{"d_model": 256, "norm": "rmsnorm", "rope_fraction": 1.0, "init_std_up": 0.0592, "weight_decay": 0.0}
Below are experts of layer 2 (counted from 0) of a mixture-of-experts language model. Rows are named router (the router's row for the expert) and show model dimensions 0-127. Each number is 500 + 50 x the weight over its row's rms, rounded and kept within 0 to 999. Numbers have three digits each.
After each expert's rows: "mostly gets" lists some tokens that are sent to it at least half of the time. This comes from a sample of Wikipedia text that the model never trained on.

# expert 7
router:529462533480559524582535472533547500489448495529471496517493504463536439546582483532497458506378525471474427479617476570531559528464492481568435601548542395515620568446454498541453462511461557506426408540488450494524530478549461443460466493426521471523456514486558494431543503468509408458570538449554533548499487488580438552507486526585520508558431489490540551412484404598517486462475
mostly gets: " at", "),", " during", " when", " before", " after"

# expert 14
router:558491498505500438439444500504501519601469522522418481491479527436536494593523494534454453504670513490602580481454580546546585544544441518373527510490435551611473453537529476542587566457564489500530516582477419548546495472429473521485478559486466525418494548535564500633532414550423628386486474502513472496419451520582519471450450475469475498459526495521445532509581600428481483544476
mostly gets: " p", " b", " t", " d", " N", " \""

# expert 21
router:545477469558564499486582443449529511445488515413499397518522508525436520445476468538543527474408461433360456473542539502580456502488511479598408439523568467432457430387479464441493452487466408524510456563488441493526431457619441430420537511440544497566437516503481640576449516525516507528507459503506502558461468506487489478585466502495609438552437435444467484461480434529571507438572
mostly gets: " his", " that", " with", " the", " not", " their"

# expert 15
router:563515491514476480512447524488453505583558470546438555565525545465534491547540550461511500496538579486613536467424522442490502598467499466482505490449509540470466473543593494624466524460524534473528523509507544626575548515441489488534382464555601558463473560582573459576532459529474482488502417536479522475465511525476473556608486479449406539443546555440501608518569532502367401454416
mostly gets: " R", " B", " P", " H", " N", " D"

# expert 2
router:477461555471461559491532522633487516538545533503523515510390430534607508391428547454461494487601528594460554592588453472434361420520535569348500496510500550477420499560408540433564449562527480450567506460552551416532490452435524540544573438549517519505503516489450598499493482532479565510476542483459498438504551452550468568459546498535509484484528524503369457478522532490523487532511
mostly gets: "ile", "ary", "ion", "ence", "able", "ium"

# expert 16
router:510502500510489510504431425559464432598430496526478523524425530422551536554446545554490409482620586588564555459403552579559488499472494572487507587470510545601436479616512477531536568461586505510570581521544548483496507526389490548566473535489562537458576489598569527603461430563466520463453457468480541480388520518552537530458471462480428462485546488418506537545543584490409443531472
mostly gets: "r", "b", " T", " V", " p", " C"

# expert 6
router:433525494461474522448530592507483499480561497517566556590554485522516541449571508449591609502473493388536503549536441564370449526575546463369478486438602441435558539397488431505441514544474505441510447552556542522480594573572518531447483523615459461590469477457434499356506573470517500529465483527528522510478444491441440527538529494498503582448482499535440515523494490508409445553509
mostly gets: " 18", " 8", " 6", " 7", " 20", " two"

# expert 13
router:490459514507407478550453504469378477603496448516497575533461545421584524490404576471426472510566516525615486466408549524461486498504521523497509440445430600539490491609493508529495503463566514494557591537468586510538514507402475541537462491489566563447546480579571498617468447589406552464525493502453529473424476493455590571503477466449425484449521551434545553560571582457452515452449
mostly gets: " B", " V", " F", " T", " St", " S"

# expert 5
router:470501497459461481544519506503455446502584551549457559436539464581502486605392431471497497533566464536596484426404413431549609413551437441520533562460464451502573552400499489493490523464492524530427457429433480505527468516459549437489520495573407473468513472454493404466495539401518442478530522527445487476571421557438576421472473485380446560489497624513465478470461491579523587542485
mostly gets: ".", ").", "O", "K", "G", "J"

# expert 12
router:427594519439440378471453562503526544433537444585486593476543443530458522578474459519466583498499440518568466582482507553420528511531436537553542509476395504512501488576449516547501527557472389512434565498550542428490553404460547579585527452507423483473454512441470403459505498523485544517476499365491529408530527561478541596517502505444459417555488448577562419470464538435499532533512
mostly gets: " =", ").", " ==", " |", " team", " ==="

# expert 8
router:511442478550545533493516407389589559375433508468407494502548546504549525478554478495513544524396494409490473491571532442577586552459406473465500565504526479468504461401568552466500460545476476581458411535572580501442438479601426407476416523457469554468556511453527520503575467509502503501569439466534447552522502533468505414480519502512616499508498431564567487453446441559539520468530
mostly gets: " was", " as", " is", " and", "),", ","

# expert 18
router:462489545420469504562430480539548448415531463577463438448478545494478381593492460440482520523461501429564388354355477463458519554538509529523488497639463517526540425534511567547489497471576587502543522437443544450493594565573457535527518523480564433427437460484536472503532568455537420465529560513497470530599484469522489490439396484467446469484562484475563456475487588475472503447494
mostly gets: " John", " York", " David", "ford", "ina", " William"

# expert 0
router:483502529512554540474460528510561508592498462492527482532480435521526544436474538472442493448583541622487535622512441437458438518478498528441499460509485490537447533570421540583584485536480502494552567511573521510494458506400551525542600464544475572544559505529498578537453390570537544465469467502446459455484532478463515527382521459502563561464469536516473504517509526486460490576527
mostly gets: " l", " p", " g", " h", " t", " st"

# expert 17
router:484576524460460441525472483484347512484448395475612549409480465507515474549544446503431501476555443511551533523478518550464488450518556562488529511530405541522463464553514576472569449485526550489508660441474506449481558574433476581582477469397468507514510466593503445541454500551529485502537514494499538508470458515491536531501464493447401398575520427538484454526497573464491546489455
mostly gets: " =", " ==", "id", " ===", "z", "ik"

# expert 19
router:528524510492571527469511584466476498463466468425495458480537520478457540473551462564597432465367514377401431496564435577571467545412510491604514456542489481507587475409476473399477534463518497505494432519449438527449515458610506502383509525481539505591443642451499491450532573503467456475483459509486515581527548548508468457556485513556583486502483607476503446515493425566566499469537
mostly gets: " on", " in", "\n", " from", " by", " for"

# expert 1
router:476499483560477464464482497610572559556588551423603432510481509665529500466467479553443458487620597623426593537499432502475478578585421596424437569418542533435419522532421513498490427481475495480538462497482463522545553501530558529514553455525557552601532523535521519488531490527463611468448530583539551424553551520561499488540531490518475583459510562549429499474558515536477432547460
mostly gets: " g", " d", " p", " l", "′", " v"

# expert 4
router:449439482500419484510525500555467516482556551563483476449472431547438537501388496437466486513541487617517521549532451413516491431479455489503493402484490510499554579535492550457519507457489530503516510454537551460602488464508546459563569490545488437457497421416479454574451516495504491521490579515449452464591478496445493472479499551473419535544574524516520481527439533488516567496511
mostly gets: ".", ").", "ina", "′", "+", ".\""

# expert 23
router:482464543524503490531503459546562429467466494534487465572554536424371426565524464399529403507429441451527482436377538492528536484492534441560547468555438453409482499500586512524462486479457535539468476454476538454481518505585438502526484524475607435503467419485478529487605491408565369484526610440511497545507476485537464594504458538517428433523479464445613535567463501440525497427563
mostly gets: " the", " The", " a", "The", " an", "="

# expert 11
router:509467514539527579451467460453532471450523538483497442525574570550567470437545490499555548489438561419500536510573428462523545565502512417442512492445629556419527487466515478542502523509452479541391497513504583570458463481567441373591471503475455491492568556384522575435544557472482518585528441496553434535512470486464493403550535473484636497456535452560470557470458424523490534499519
mostly gets: " was", "),", " which", " he", " be", " also"

# expert 3
router:412464485412422486548553500565461490443564520574493489415449417579453486567455470428521528556560458578490460511541426483479545440504460506507543444519497483557546531417504591492518556486427575513425526419535549516523477478477547462531525509570470461484564430457540477494512526418524527617456576460425465484595485529418531471437530521468472538543527558460576445546477501484562579471468
mostly gets: ".", ":", ").", "\"", "′", "ina"

# expert 9
router:493527481477562552422532550460408479528582543412589543456581482576496530372523571517567511493490512519461436549571503543544498479552514388436476513400594505584542487414516433529483572510466458477519478486496587492441505508581507445486462484544460513470436479383447553431477510493471464571462417513548451576530508548472528443515512479585547427462561416503436475496485430524517427566504
mostly gets: " team", " season", " film", " place", " name", " series"

# expert 10
router:447621489481468466469584573496494504467568558498503526589511503561531519473591492427537533552448478397546465528456516521473497476553539454406517508453577471437541544388521430474469485545502419484564438538595534493461562540552498533418537597594458504516460526415463502403513551444481503536493501514562524509455485452463407507512498507604536539472495483515412491468485546539450397570506
mostly gets: " 18", " first", " 8", " 6", " 7", " 20"

# expert 22
router:573504474610511493489568453519558449453493578498563455516572494406445491545564479492495571495449478511429442472466518490545436470518515467591490500527494402468493471409443427487436446492484474494506458553426415594443398467568466494422476477474538452535443459476496615514418541410556497522522499424475505478463494457549482526565495455492556437540440488563603458528463496512538474481608
mostly gets: " the", " a", "'s", " The", " his", "The"